Weights of a small mixture-of-experts language model, trained from scratch on English Wikipedia: 5380 steps.
Below are experts of layer 10 (counted from 0) of a mixture-of-experts language model. Rows are named router (the router's row for the expert), up (a neuron's input weights, with its number) and show model dimensions 0-191. Each number is 128 + 32 x the weight over its row's rms, rounded and kept within 0 to 255. Numbers have three digits each.
After each expert's rows: a language model's description of what the expert responds to. This comes from a sample of Wikipedia text that the model never trained on.

# expert 4
router:153093137091119102125110177160176128138084123067144144134052148067178138122152099124142078126162082204182101111094147078119067147129111073156151135163133142148122113128131143099111162099149133082174145068212134121143127132179184211123158148091118142133058171136140067141164141122138101093183111125126085191106166109130123193124152156096116081141139144115126108113133146125128125134137154171200133113133095137125110111164123065114052134110135134167079111154092152107149145096185151116115112128186128129067157137163142050127154127113132125114178140153076081124152103084127165129
up2:139083190134121160104161139107070116107168169142128060130049181097093130047101162099095103094082078148134115143067026099141131073091087123075176137128149139128086108134096126086132150097101149101113145125130139136092117140133160082126153185119145137110153120113187114126145159091131131094099091102166192160120164134150111073135151132089104073144157123098142170152119122119137118114132143119108190143177096135123147117144147118107049210134152099101106140156174130082093141140183091102124168131206209131134151131156139132157074121116112150157119115097127143178159102097156167131
up3:191143089143103111119145131065085107182094149150152165124121147114119115146158126131152108142196132154103085188150138134157167141183141135091099139172159128028127172142129112128089157129154119119138106124084140068167160135187164138107105141148170097108096121155128156115171224133101111152053112129162112149105165169105124106125144135094156139132124126078053167098199149138154172141147094184117144151118139133145096127217125182118142200155161195134138102104117131093155148125082122113147128108126152064130205132140120188125100095096056145148089094099126118124120136087157126152
up4:122105143117117138080130164140212148138148118134144158099074161120149087104126141183144085116076144157124138084141055095085092125185126098110124159128184119094146113169121133135104129148178095140141137092091079116060078081128131100135151105161099142181154098104138157093178130120093165166136101057143118141103144139123107076112075127158109153104135165104097176095167074145102150112107148094071077098143106132143120052144161126145128117136160091079120164131116191176139184088178093197135110166188086102130085182126081072076111128130117153097165123145158095085189131123135128134
up5:144166136127132077183141162173116135201150118187109077104157121115144114075176162107144085147084115179069136067133201128096102073124100135168112161135129107158176125110055151108174146112092112082102135140160147069080134144152152173117129183122136141128074107155177141110114185125105184115124171151160173142098156087179103107185216090133153228146150127171139143124090157158102127159077140128114156123144159121166129056126132121179111138160116114122104109110123155116169133150114138130097131103081125125162081108155162152174129154187151118169097113114079117086146124122164120105
up6:118152143186083154128150102123183172106146111120108114069106203113106099125105192141145094174167038126159096150105119158088123164146127104132137110147161089114117107169133135098106102155144107099094112117127090149121133202169144163104186098096141147106061173135105163090136127154116160119109108138143111132121085179163101172072129158132122138133125144155120119120146150209158101126061169119112176101102131070125143101118133125056125212182115086126153064151122136148145190156132108181157139111118107110142108110123101076130201092162127150134104127164066131130139125134050200174
up7:101088117057106087109132099124102094106118108218123114089042147134128149093089094142117138212102168131179076118071118087082137172116148101036156116147153095092104160091173124112161142092137111172085132053176142120111169110163151145175109129136128170148140186159092089125114161178135126103122137120110108116140193094156105140079117152149142100134147138116163145132086181138108132172137139117122096145125151137106132061078145108121103170156136108141104143144126116136077096165118222152136149082124109119164107125126116114201135165177085154112161137128130127052128166169138085109
up8:156124126120131124116103059155099121162114160082092069110075116107182147130152103185177131144134133137186136226170151092156174159081173193193165071151094121115062137139179140127132168153097077149161144149144123100095136176166149118159145085077139069097138101139147172156123167147091103132125159154141139086077098096107128113167118093096160100113113116116218106120157126121126189155051128111176107120160093137147144143151088078175093125151180137140125107120131166115158183114119070129145115137098130162164111145102133140158099115157128152106115159144168161093134086082185094131
up9:139144115174124060165156120072143107156099129133144140108174089093171129177131137142139172102138060119161168166122199116122085178144161179107115126148177080148096096179108125130181116136138130188127144073149061182101146137126084135152140187059148186154108126123130134100072148136135160144180161104074143134138168126164102102133096131128111166117099119091097171127180158138153139175127125125155151154109073188138110111161116120144110121140128154152107078064179104128099091122165104104101115111175159118071082170192091098100133051136159107108143152074092127164179108173134167153
up10:107117146107120108165118090140156117084137115165143172140083125083080104098144173163148075173076103157180092124150068174118091102133146093138197163118124126133131109062128144077165147123141120155156112151170107104157168134150167159176104218139126056095134137178087120121124194090084122124132153139153093119168133123110114136095104107114068020105123185125116173116136110146140132152140154124094113180166153117124125124130131120119047099101206177107097126146142098100155095120150086163116147183056098169122130117119071120126156146084103158146109195155107141112111096113142074142
up11:123135091149131119099127149168125196120106099123183131109111144096159088174116109165175147182175075142116106136122067035076080117137122133141127083137106103159139082116151110150154156149133137067103118134139099117116120107058130147151131152104103170176117114120058145088143139119128143159139144129112140138128143186115124123157086123156044123104157158155139107158132104119121139143228136158100131048146123161133139060135155148088142140088151127092106196113174160131139073114190072127124092067163144101144116131057109053166141173134129121151168132065085077130125089163149101103
up12:144172115105144098132117119097079112187133080105109123092106144078109166137104179163126143173112151140207137178125207112094140129117132137112122108176119094116200084111124088119073126144172124129130198110100123106106138206158115098147106101101114165156127131126125097152095127113126078111159082139139105058139060075147069096106121154123127072056126184081119154127092109183139183163076142154164107143131086156142101132161157189093159046073129180168079130123117117137080136130146083171142169144140114146087121133090102161149115095128179155069131124137141102139129121107095142168
What it handles: Single consonant letter pieces inside or starting foreign and rare names and words, e.g. Sil-v-a, brid-g-es, D-nepr, Th-angaraj.

# expert 19
router:127085164113163087110142157110150145163118099151167192080131225077152139116093115093069095143147163152162101150133200117134157108109079129111138086142115117139069106132106200101173130114168131114142118146112111128129147157152161189140108091157127127147115135124099064106169141107133156022147130183069107118131166164065068138156129142089179125122179151116103142124092124111081122157107079107150125169176138139140076107106151120131086140184064102176116116187162133101134170151119133148129155113115130108102099162085092093130202140098134123173063126141137098137061111174139098148
up2:136081150092118087119164155126145098104139142186129149115061127182124129166130139136098117165111165176153158162139068105152108138076101131156108118116126081108082172153199182117144163101145149156137062102210119187134153158107105109096121077111130137167132096143136088077155115132151111117136155131154078156171139102132118107129157159182145077116105150134104164113083092185124092164071138091156172189156123116100126118129119119150118127127083086185124125135082114085114132106093101118140118195099160109173165170084064087131137074220164084124123168093152142137118162070119123202
up3:118134176145137086145187196170090122086103137034117121096169096093166109130062121154219090112145170131185149140146162119079112065090123158151111104141058098179159120133099174140168148110152160132133149132130142121089146077104117195125178145106131093175097108085112120080119161151130130103191155131138120111111061127072114095123097202166120154120165130205131170158099183139086147140095131133124122158151123157119123139123151118096144105088130152106207157137124106153148128147128089092161125192145111123169106183155127128102133091115131156058103130145129108158089113086122170110
up4:068066138139094107104104154103146160161147162169085127139118138102101166062162096124112154163098167062168091171118173138103203214121069198131129119141121120096117181072157204117157118160112158118134097151187108120101118100163115121123125135100171121100110136137074142132141140131118115127145127130182105125086081084099089169122111098125158110135067141087142117168139168162112116166132101168125148125105114157146144194082092090139140157183125179155128085088092109115117131112144127233088124169180172130090118104115143144122120159151167204175129148158169098139109137105092128102
up5:117128062123121152180135151137138114161061132140194109115138128123101175104096127161155132134194139145105135143143167124154143091083142148165055128153151151083136152110126168125092164187180126114161176112144103168101091095137233133163079114145132135169145178159105146162100132150142155130145116105100110174091159129103195102139104123083137121114121149165119168130108153141088127106108154177132168123151080191092087091162197198149113118164175175115169128133107065169155154105169127120142099137123124130122052141119111155060134095159184116054117135136164164118070100085135148171
up6:048134163091074124093161166206120054144155139144158143142128175095106150153138153113129085146176116128230207129110164147147082154121082113145115103083184150144132125113095173149111105133115132140151124075117166137157086068154136073132084097094111138150083096159127159142105162114130123107113106173150119125111112124141097124159142128149109168182189138134166147071147147099109088176089127185088150145151182091114088127182137160087143134102187126091152132123128092089108152156169144088126127155127180165101098084160149154154200106136102064117139114205128150148112116103122149082
up7:127143167146159172110097026229125113090067166144141128138151120163081139106078094086109144125098153181144176092147108089088122085162097117163089129173101125183188169098126139156198131100108175136108127141115161107102181104144112110096132118147056123163116121171105101123095150165148133140181098097116095190133119163106080123176169140166143170207089177137132159100181121133137113124137152135140131160115133122162114128156125161070081096061137104186110110167143158149153124117151062123101136102138127192176154133165124103161149137152132152111174139120137101095189148152143142131
up8:114167112176116103090128096128122129143158100095172141127137173112169137144105135130131107170139096104115159117159162115175187079099128098060093116142136102163162118143159136134146124141112140119128088137117054101118125161188142145166115152073146128101066151066125102121130076151141142125143139187087086150109180136086104081106069071150181085125147135160117183128075159107167165192114101135085076137124146160099088111175176149154201098193155105087093151100136098194137092075129102190119151193074116162097106121132136107151116143155123121100172177127146120143116089132157051168
up9:104188096102120076113121130122153190126171050147097135133178139102116106106122155121089122122061158109172143066126162099136135161086127092122179118159114117143181144195128102130113106139120151105120138177140174103200086129114103111136125137131139108157128177165098146075121189127082143155157098124090104159156137144099113167127155144050097134174156064073140083116141084179090079146061084193140125132109120155143155133128107088195136086173137127108121108149105204093155174077162156178128078055102097148073096093100112139136119170116072102134128088124144137137132129102116133108
up10:118127108192119040068150083100102116098144107103207094182156126132123100155107112115084158093104120155103101100111173124095147091174168207123092156125147091091179160120118098082157171097078113135174167149152152188127164176132140156126118106139108135124149137119155115127141173136105074110145113131107123169113125102079096166099152137108095071181191082109139179084106117103130109136085173061113137125139154118118137107176163103124170172163117109176093109149073085103135154171149125137094157141187106154192166171085133102110093093155127128054087106143109111100136095169112171113
up11:097145083135189175076100145146144096146146119190153138112138175126161195109087095108120171128156147129126165147107056167138123156136169142108195096149136179157089070077113134057171092108101095095155072101126113118141117121137137103197116165118156175148089131096141133120114101160158153131061174131113129150155089138119135121128167133095136078110140093095109101116148151064140070101137110141120105103123140082105128111090118069102110108173038099224143080129142136142123099107144105107060128110146132112071173141163127075093095135155147161103157110171143063123105184103131161119
up12:140101141102131106134130134137109067096104137057174149116126056166181091132142112104146130102201107137083108128142087104123134075093122121114168131131118198168100146099094205147140127143122151176127142087113070087115137164152088107097130124159117112143141106160131115147130131136098161097153113083133105165133117139109129155211158106122140102170134096116116148143103099101095171153129121123135120160138111161162149146105149105078136173070055154149069214162175136091135069136160180123168182120229142157164102197113133097134096092098086146170188141107096165158120175166168097143
What it handles: Word-final pieces and short words just before of, to or with, often in titles, as in catching, blow to, Garden of, Sand Spit.

# expert 42
router:072058149162112141086118133078118076125102118071155123142078132118120171182127025087109082101102116148166118133111144191141074161108086107117079168136120145163115129056126153094107136085145177090097185129143103117092168127131215141134158128100166114168081116139126116177133152116194122132154114152085086106152192112087114117196146165128142161091109139097146101159083141153073136156160087165113183116143089132146104102158164098133148125161161134144101105138089130152086148159145140135086122151137162166134120185083124116114237126160145115112182131168125145118105147119132099106
up2:195158102121130158154183142104114136092104140084133141103139143125145114180094067145089094168141138134135117189135100219137108139111153111146149105133127126083123079110094140065122155118158150185103140140164155089105128173099127129171154148192066198136116110080146118105170127185130045119086176121055097159154178086102103135112109118113107142191212125122072121110090161113114118207122124160106133122159162110150132139161162154104100196172120155080119071043151120131126131146071124083146135111125160139157156126083162124105149095161130111096141112133076173111126139131138113133
up3:097113147141151083225181132139151133092127160103181111145132093147121117156094144119105085153112119136110204138118135136181172076163120124086140133131091096171144076116134171124141138148154073145115135131176104080154130151165087097135167119127118160142173128139109114131140151123075136152142128109111154154140112112124114138157135112139215102126101110192121158121147158064149164164140106142061155172185102141123137103224176098137135145141096164099154183121179129148130189126088138118092104128079100092160124112056109156193111169105207139086179105119127150165209139121118074085
up4:123108145182165166091151093139183125110129111118145109134144139095108084162118095097068118118188114121140152123109141137191160189091148123130133128128088151104059125162037190099100122119087152071156103069114121157144181132146169108163179116109174078144132078158146159164078153126113132139089117090088136143188128134129144084131062100087154186197096133139134111106119125198158173094097121132156175148075072198139106109140131092122148089148117125152096148137111107126158126123143136130166095167122143169120162142140192071116175148111153152085130128121145093159076085040118112126
up5:079136146136148145130102131132150126120145163078152114115156123110133169156133180110164131170161155148117092154122135116105117125087121152136185136088181091144157117131086188135191117148180132090159135135141098081122149186189096107145172156158131128103119126149118208157104187133176142172130170153101107125113096148151071180168110160149134187115171059178171091106161126151139180139201181160156193085096124141139100103140106172087134160110076150108135104141182182136035181133146112152138087083154168106117181139120096086161133163148171140107085123145112131164123099129180115080
up6:137163152140105102151146049067124083129109131139144145106075115131140041083174142118132165141085141157101091083098110123131109132143128086112204120109088168129180090126149074134136132122170116127133137108142172149080155166099140120116146123093126124122088118114133110054142070100122173134094078080123143107152123182119045116143153091133170140122142082125155133120162123168169124137152129095114170109126162095104094193111146149140082135180185166141146083114119166118134099174150140100159193106133160079078121093098172085061103138155186072113127079141056108098056126091147163117
up7:174107189138144054143138129139069140145117100112093037142100146143124115129106120133150098111189095152069141094105163164125130116086126138119129128145072101107142185059160135078193136134149146210108127143133134114068133120120133113120127124151152087140129146133115133109187129149202048035113121132151167127158123103111115094119169130090135102113145149137086145102126108068169130140146137141091185166089158148137117152110109211163090150138144167116199105090132108141133165092121080150059073176131175131085116154179146165062145104154135119127179086152110124138106123123149097094
up8:147103164070112134157136172118128130141127136086118122153121105145109072240135135159091153095093164102159145136144161138089164148118117213138170094119072088076153157101123077156092089129165112059147123147113100146082183129084162159153114130118162121139104125101123066160193137180114121114117114111118115131100144119147125102165115101159107123144154090186096144118123134114125142164112140130168188151190084172145161150053146112151113087189184196156197093093126107158108099124108052126132124095158167128170139151083144147075164136133163095087118149130153167137104102118139058106
up9:054125093188131119127062088124104131114026149089166125147059143143112094117097154096137077143110118140079086110175121163109128083144095125150150129095108087137065069134099137106161192095095105160112120163169055101123121174167148063123135116068135112158116094175115127089146189096125100133133108138154132162128132129096160121139148161196077134091106107134067124143131123113168137144146088115160154131060110216132094112159135101125063170121157136138128111148103132132128115108111100102115177096123079109099125171133150117182126119182093107084099114110117123127081106083146112046
up10:144116135121166111121139093138104137123164149132107145161114154164133124117135107079135133094086162114209046117166161069189146136152120137151093166156152163124140151093202136151174077077151139113129158178094072137142142157119138108144086166140163095091139128176114098106122149117107088150124185066108157100148117149156118162077104141111147092105083120184112130097190128084146080097059067061153176107158150142162191158166051119114171144129125156096084150132141162127109188158126128124073099184193128131125093086111110148144174139138182128091132124106143190161137096094125139146
up11:122061130161185104093125108154083099119098121112143058141095110169184191130089117117104125182132149161093149096129139192117104182150186148177141149184179125158139156045163189150097115100113187084147134180124182097146141133179137063125180146108113115159064115177102128148156145142162095143154111112115090105106111124130151122134105173145106085127138059141152145099115143105173105150136093103171117146128093097111124161167176179135102183139180149184104163075081129160127103133146100124102194139096137147105132077105157158102117129178146116145158151136073132138060126101159115157
up12:109109079137108107140231090079073167069158125146164123146133122100109115098190133132119101086116125136083125147154105087156138093135177129112103114160089142149200136170191097106132087128126135130203065108158186146150186166098156153173125120109162085106096053107157127129178142071155110100156162125127159117135178136114114116166135105113151164123154119094141089171121111129148174125115128184114148119096057099123135077110119155076141143180163149162134156144116124111082090096089130138096167169076182162151130051121093178115154120105088103140124159192122084136094078134141151127
What it handles: Mid-word pieces like ap, av, sh, j, un, ach, mostly in names and uncommon words, e.g. l-ap-wings, Sl-ov-akia, Mass-ach-usetts.

# expert 12
router:062142095069112129077101123135083108145081193137169136131151106091132153190092100093066167141152150065104141185155135111157151179151102103153164081142134101186086161135134129112161072172174038119138101083086116085148150151124105094121184082109095077128077126180106158166135106138141130148148133129183108095159158155129137124139093114121089154145166161105093088084118122080141209134100100109161135109137069101157127113122112137159092209174174175124133100123107138129165131123123135175153156153152117102075076100135138110124136149120144104206118173139110164131140064111149126134
up1:071116116206093099074167104143135108080119109160125147147156125158119106166101158107104109110147148136160146114138091132119134070100086140102113190114155118196087093076112073123145151061115145126108128101164108145129116164118182115109147139097115070149144133137139137136119109105139146156101126118124111150132148083127119098182177161100129065174147124100088110092151076099172210137149065161117147097116092151114063077177067122144165180136130136125087150113132151132121184109146073157121143183140107085087112082067079167126126179112119103167151119183122232176184142111151123129
up2:122136097120108114055107121100125149136079100072121164131072130133107126139100175094068121124163139145092099135156125155121142103096054089108102110145128121147050149158141078152196168122130131123175161095140125132164148114175114119112149140103123114145184163163129128178126068065126157135119154119126119102176133115152132095170063127139078166086161118170110079159068139099089145107084109124099136084141198122135117089099099123111098077082084145081125082123104143097152126124104103222145120122121126136158069207107094133099106109128124125132022154112103084150105055145152170134
up3:112140157143154146096118103156132127186139102119163181094139157116127160148157085111097120083129096097123116141133080077160165195163139122115127120147139075143077187134111174115173081148148140104096169081149115196130147055173084052147162117159134109160160118136166153149128099137128149198131117118161148144070146128154106133109129158104181147103126115101066097060081145095139150168147152132160147151114092089082094148176172137140188149063137074024165094116112139092119155105126129194112144117067158139092135151132183181144135131193165131155083139136135098142130105162135109150
up4:121096128109174158178088096058085127081199145100150178163111138187097094154167138142078142096073172138079109148190092115182157098167109106140105151146107124192143173082164090126119123075123116128172122057136111115170147148110104101110111111158170077150129189115112152126147133103086123154178152162134128178086153102184134162105119110085095062105055117100134080116152124139063158197131141103146146121154131088152143084143166159145157170084193170140167117139119067128151142114123135156201121148140145116101107136175168097136103080106109122159171128127101107128138159133142136106
up5:118121113128229182113139116183134091096157115096106138115166053139140168122059119140195161102177077146114164153093092091101119121116139164062095099121116155158139129124154104090092139117150149151094118102140160099124174140142101119100121142092138118175149155162099092156127157132094132126198087146117117133150138188147130172146138192099118090089125123147159112109154236133166123136139116167102138120110133131160074151120155156094122149133155095143128200142114113105134188061045084140116130099136158188014091122128141131100099140124139117142081132168147099068138130099139151107
up6:183215158175135102117118110118106135083140162109143115133151126106145099078121114164168067147215109162160042169043174176084159153112126109112116134101117132097111124125054103160111101117113131146085150124105066159120078126181149121151152152083153141170097117195138136123163173088145100111115174162118123095133145107173165120187153064137145143138116165080099190143136081191136143200086138169120151124104105149104147162122091141145097112138179166148146152096073100143118063124119112143153106133105100118085146140086163144136127068108164144173171110149104123132110135104169108106
up7:107117171101141086103102127143134094134111114130102153117214099135168092102120094119139148119098116159088094183160128124188180115125096080137085098165114155140090128132119106138087095162160123139133123168098105064111136163153088083144181144104144118068089149078135135098164190097205099111120206096130100167142156111126151185127150103130167161154126093144158192140147043153147135178112176138131093182160121090143152101117119127119136058184118145062075130101102109181067105141135131137148125144152062147201137179097101130074116097142173135134116130168146136112110110136132082081
up8:105163109154135112068152093126136135079085117101156127117189120139148109148066101165096145183141151165082082140111161143179142195155114134115091169118130170124132096163087134091145149097118155111139152153141149052102173125155101155138161114096105154148122183174154144120103126130168120149120065119194079125060067107143150086153105128154093163111106169144107155117162152203129112131125163113177123124092147175148141082080132134099156173155072100154134131144134192103145144147129104133073056140106155163084113081149192166102153188134140100149087151116133039090094150147109167176
up9:156164061110161150100140072136064149096086121197077093084087102106101139089164099088114140066094163136094098100139112168129145133128138146124093127128102128145067051131131206163152087103146145153099104127113178098100159059155105086180121129170100145149143062167153134098150127164118109139138089151149119099124102122107092142126060097111156161121196081106102102193105110078102158145103137142141119131158153161096149160083134099154122121129101117149121114141136148098164160083152068190108098124133156116073128039133116138161114106161109051146104115117083099175162120153110133174
up10:160179184148155153080151126082102146085161175135169177101150137109095120160129096148102131182152121084093159082130192145114138177118120118076149073105121133111141168126199187110107127123135113160134135129095168132126206157135149151192122174138123147170159139151170209152135159140138071091089141166212135135185158160174119117161134120091059143158154121123092143107083155129092125113111132107140104126107086095162067083080130125137153111133103158117119105100116112122058183155137057200120100145124094139060179139113134117119138133138106123152154148097192125131116121092151153186
up11:084094192159095037122104132158111169114072109130150097101173108167148131165125115089077159144119159126127126101138153166118103101164079135147140177134082111186087124090098117098115124086143128109095102101107100109134150113130125102140132147083128137159190064147116149158132126153122159135067095125182116119131106153179124090146109089101122126155081092146105102152109080072102100162146106120173133126146031088132120119162131119171128110167204146157109132123150033168074124152154118189116153148084112126082143112092153114096105147145125076175120116093060077156121102156165191065
What it handles: Word-final s-type suffix pieces such as es, s, is, ers, ts, plus closing parentheses, e.g. Misérabl-es, Jay-s, Ark-ans-as.

# expert 17
router:154125159021176127098138147066110127169114097110169175146063164117162136135080136151089140108111180123110076174140180131129123133178090108122089086173137112166100073117129131105157169184200105112162150114097131121110118129164129152197124142167139069145100189150100096109151137108173166102139109179140126129150177197153029154135121120115150108130146170140127140100044116126126136140147090122123145165163050131151130085111155119142071116151105098143103083116110152134159187113150155161109125125130105138104152147125138090091137141108107061131170118152044145117087110169125108137
up1:166099100069178160142086142076165149145165021127073159133086120132163179136123086142123135115149175171081104138133179086112129131157169156091083111110130086113134156109177163090164150139116148127138179150131131102116146166114187176235166136129151089213118112172108134111129198161157113143115217157162156090106163081101168136129147063078121112178166089132138096126134153127159115153121146088120090128140162143139138118129110129127094100163151089155133157152125140149153149138146125145155125099164131144175165089133173079126091121173118076141170130152124154155050125146135151121
up2:104214097102109128127116138067127140107163128136117102154146171081105152160070120107105133067114146103087158136197144086136129161163114120128109081152183169069144115103152073145120129127200167107109156081163107196181131114086090185129126117111159130195103068126147111158132159140110133127179109143119131104133166107090125174145103152154156107100135218165104094140158115206110171171168137125120091117187165147062160194125180081117107172137149090132157107140132118111179135145138128131083155033094117132139152121124139132109124127149177156168153149114108136096123087085148113100
up3:078084066099023157148138129125138107097102207107096131167142124085094144156116171141095136110095094129193112137164172086082176182133101081178068132092104088181164180111092136133104192115154126131101132108168120077189162077179092198074102152137150071144114099131114142120143171156161137134113149113092146094179128173133114181106148068100091105147198135137138114123067106135122157145145090119100072121135105133106115113162181057108167109088118098124117136089127170153122143128118122117120151141118175114151131119157121089124157150121137113140127137192149102094118115128182095116
up4:128112103069154155124169128195118093180128106180160086161120170079124143148154101171063144130104142136120167178137127079163109192163088078145108135092121142165162124041094126129157091113112086095181127108146098140125124131157160106090114128127146085136076154144120115089144197127140181125129161164135043121149113159118111163135075096113180085117126137119125200114123100128114174095155136076144121156209164160129102144139146169103108087139061127134103122099106074119102118146082152083151159087154054117091185091110128089119101109107172145191129183155174099117102122134148130113
up5:143111144123095124165160175167100078100164112093033100148071105160117134102124118135151126113140139159129149152060133131119143092169105155156173104123110071080069170153135170114141092189141087065112094145076146129075104068165122102202191111109173163107104139107099036182126140173159082060088132107153147144126122136073115137182160126126095171137126117128144082109159136139143102131051119136167115103136047135127106130077162104149162152163144145104075125116095081097134175120106181129102099118103113111098144155120108172157157117149149115139148082110143146128130116145156186152
up6:157141183107120174099146163121178144100189088112155181121155196138140122106075125079110148106159135117131085160119094135093137138061132125129126123102068088127118170166103156170084107141113149114150122109097162145178108141153104107166079104146130202142113062188100098128117176168136106123111139126082156155137141110145142128107160168102059121099147109166105110107155116189139142170195119071117133160076119185123151103100122111163188125162156127109090154157190109091106092138177177104107187159140135117138056107150168153139119116073122172170100130053181125073076111109105118149
up7:154080086138153166106129162129184121114126151160167127137082155118126171156140098104093092100152085155108161158125084123126125095071117166151142114105142142091134129111132110094113125149135188111109087130133114115146142131156143082070108106145042108152079123177127120161144064171043151052158149146127179128094136135148125147155145109114042157086117109127155160144138135096152187096110109142125125103186184153065105125121134021100148089144168171130141153186150093108111138139154167134136143064091173107080104158106151108228180132134149196124142116122136111097158142116148102168
up8:114136147092128120126150135130099107127062116113144114171131138127156097164085126142174106117159130218151109179109113102107106128117118146146120151134116070087121103122105097123089169150106167120121155092156130172102183156122124189139171150127123110128139162079149093105133088088146082135144086166153069110113091062120126171164179147113099209188132158167147075051127144162153132158154117104118174151148077177119021154059143115129125138105139115181115113097179141098103146111196132134112168080120117183088134180117109123115112138114107058105129129140098109202165076176130111160
up9:156086193072146157128176180033055185109153108119101108135161127123136126138151130068132113106161130145131144101129174155069123179096086139175112152140171139146159119157128176094103128134120090129175137170099132192165181143171094100151187158114127199062107109160106118128109144106133133153158182135142078137106154152132133154216110104114086127199111133130170091123174117144142170172134124170118102072138102116106148099147146122126125148143137059137138093119132125121104076069138142068158178068138133135127130093134148113119196149091153075086143115150121134142154126135158188175
up10:116085085108103178133108129127149168082110160070126137152123145121157135150185124134109112174083165158175141107154153102111116124102146120153041093106131124163088183086143105119099165151134129130165107095117127116095093128149149187162087121128112154133138097149118167118126062181063186190099116050141122156090078138125106153131096122154113122121104101143161166095098143113116118074123107123085099090076136163160224139097137146114120126144066166143129189101139111106186135092180138150117146201099068163180132099118108058109139154144179088100177127187070129124149139095141154091
up11:138139140091152135052106128037127205137127058103152091131123128123151146133120136149088153128075184128114172142140153188120123167157131118168094032205160105178167155138094178140106144088189090157127098157171123114087120140152119166132142105176089089190095138086128142130159156145143143115096157128115121100159127165170154160114135082157114123168162128178133120067107135134146131112169062134092175116161127093143104141153168091162110079152156078098103139116088177101135142174148133115122148094117137125131100168097153101098114096147109084178173121129057193089143156141156159166
What it handles: Subject pronouns and auxiliary verbs in narrative prose (was, is, has, he, she, who, which), especially just after a named subject.

# expert 38
router:113121124111132054115079158097183105086087118155133167062074137111172141150090163145124092086115151141118102158147162145095142112091081112147105138159074196116063173134206149093163147151124111125153144077102143119088099127144116122159118120135137161107138132192073117107153098063119105152093094188142169162143169198094091159116191153095130119128185174079165119109000095149114144147093153164114108145126071114118138116135158110159154143138147086157117144150094135160182176117120154181089100136161107131122117102159116161069148151140139131129157160133139161081116113130085153141
up2:126161107154142150161103128131185148183104142180119126101079177127176104152135126058202070117111134143117197129137084093101143078079150146147127113135150149111159075125137147107176103138142132177147117175093133075105120108120115164144154186141101116133115071151108216186121139089090133139161131174063100103156129156095092149177159161131126106139127110139097166131143164098080154191050174166097078154142148161161108140160133118074151134153093110130148126137126111152156120135106060128116171136104078074113109079113129136088209107114100190115153157134085152118150142115151159195
up3:145214141107108144116179155168147107172111084195111196118123128148164120166112129132121150159157145133142199145147179124163161152048104110120071110126081151156140092126166090097141092156152132087192097100141165081131157111112129208148142159109189135120085137115178113203065101107137091143081127122176160097086153104133171121124093153103131125154075083131144085063084176166102114101135065163146180117088118109108150100146132088110173110123149196163162090117141166138099114141132119117103210172098132150131147125113115128103114151095156160131119095166156135128135118175086143109
up4:170122114152113111162163172173130136162099172101143123082137123132133109156088180141115118166129089170098057114214131102149130154155108131171084162137129143100109152138116113080141093146191089151172129080100125205122104073120088156150117141144150149137182133086099123110120111140095101173122188127020114048144160143162117162157111146122211075122145168093148170114116176152175164180129141097136098087174133135104130117124183082099158108123150120144108088090165128080156105071129127105147105147094092126142141139160152120130175113078077136118122152128088150086185191108114146088
up5:107068158140119122104091122081113090098140090148108122104127118140085108040111146143042139094094120115161109132082112167105154115134114076156127168118103166139073127098140129116091092164121115130097160087124087123139119130152086142084069144100110092140109151136119114100077138076111162118170066106093189158109059153153095084122128127060140140089104163112105122137156063046170154176108158071133140110099098086153081103105145110080141139143171157063135119100099119072069140108092067066064116144114098097110106135109125115101116109105130098198129104143132108148057133132144161091
up6:145135124173125105127120060107124137150125161179143181086145144115157102054125132109160148150149134147122065151180103089188161138089144114141146107167139078089132085116165140128159116125091103180138156143114158099081137156124145127116110117145102113175116147157097167120132200063147122095114166181169152172132168185100140095146107189114051073156161111128130104102070073073123140174099123129156133124109099176107125071111115151157178153159105100152081078182113142116093163150064169193134158143099146134109094170141124112116144163144125150110195043147058159104139123090131142131
up7:133072168095086159135068139141178102160106144100128105118119161192161151162146153170112070112091109132122099143102067132059121133119131096127108161123073102118166171096050117083104136136090107118135120074135113126114126203137156095133132165045086167132114186134152106147074163120160120153108107132115105075090141151139086066143112124109167175136104150110098173121088126146066085154096176151157132109128115102110170147151153128112144179175148074083129167118107142161110127118093149165177087110071146156115156123137081098126140112060160163204183162084079153120142132134087133170
up8:113118130138120183061075121148141096130157152142141138134083072120129167161138130121091130144121175152104129112161134160120147134102075115164124181135057111100116102101125144121123156119086094155082163160109162117150161155163196111134124116095099135164114078133085138100113123137149160127181060139114184146123146157089153113108170140062140131136131132105222155158128081113134087159119161133085135155109136155112163159088107121081108194166169046167140059166136124129180128151118151150156152110167085117089127086108124082047159198110145113174113130125202131084205102114073117103
up9:094086191168110128143106161079157171136083106120133159080154118162138134097159114161177190103098205173080200103107144112124121128108142130118122087109125129136140146181108162133149165137109139093155105062143111076108117164174109188157120125144132136071116150124120183129148092143146093123112094145150153153151172114129097217125128174195108111137158255131135167113064074132121214131134111141059160114131108178145181116150176111181138121081135137135134124142130104135154101147145052125130146107118149109098126148135116122157162113119149136082138137110094056133155146112114171141
up10:136183105121150062108133120094112161095121182145185061122095122087117092152158158118133142076125100106175110085129101106145136149146154123094148087215095179154108194105143152127168124108152158046113210111115189102163120112141159105175121168105105135126141128120201116157139140148094153147172149104208143153097181142104116155154096122100135191111082133081129119180110080138108147116164116137111109113167149137205161095111187147119136121123154119140131042122159124115179145157151155175145131144138073116164117125136162144081126102112140153134134145115151165051116116118105140212
up11:075132086181108077133163163097082150094098101040113206143077086176158122079157142079127050116137162138101121139145070130160106109068093139155171163160079147100122152109161200155154116095108121107152056074118152163145123112135106110148073093156133097160143143186106172159113170084110147172103145137154102180168141156178124183116135130171164124154133108148101127084104165126208146154106107132166117174155113082148117116163121152170127167143108151154140135102117175131173097157106111085093093141159095122170137135118141106167132124087131127193158103127123120154129114074129155075
up12:076154157065154175085121109114120093171131160176134109136102173116167178120154166116228103104135153126104137161161123178163145145140125087169136132139109167214074168124172113118101132100183158127151134129095140143089143144135127110133140089138162139108093183101131121115152156093150156151183069103178169139178117105098140145095139188090080105181136142110143116135100116129101141095099127171116115109111141084116137040154137093147143170114157150183171173144212160158155090100140178166095104126109126150189168112171179156140117126137101092096166122113145099122073137179139136197
What it handles: Conjunctions and linking words joining items or predicates, such as and, but, or, as, than, became, plus the article a after is.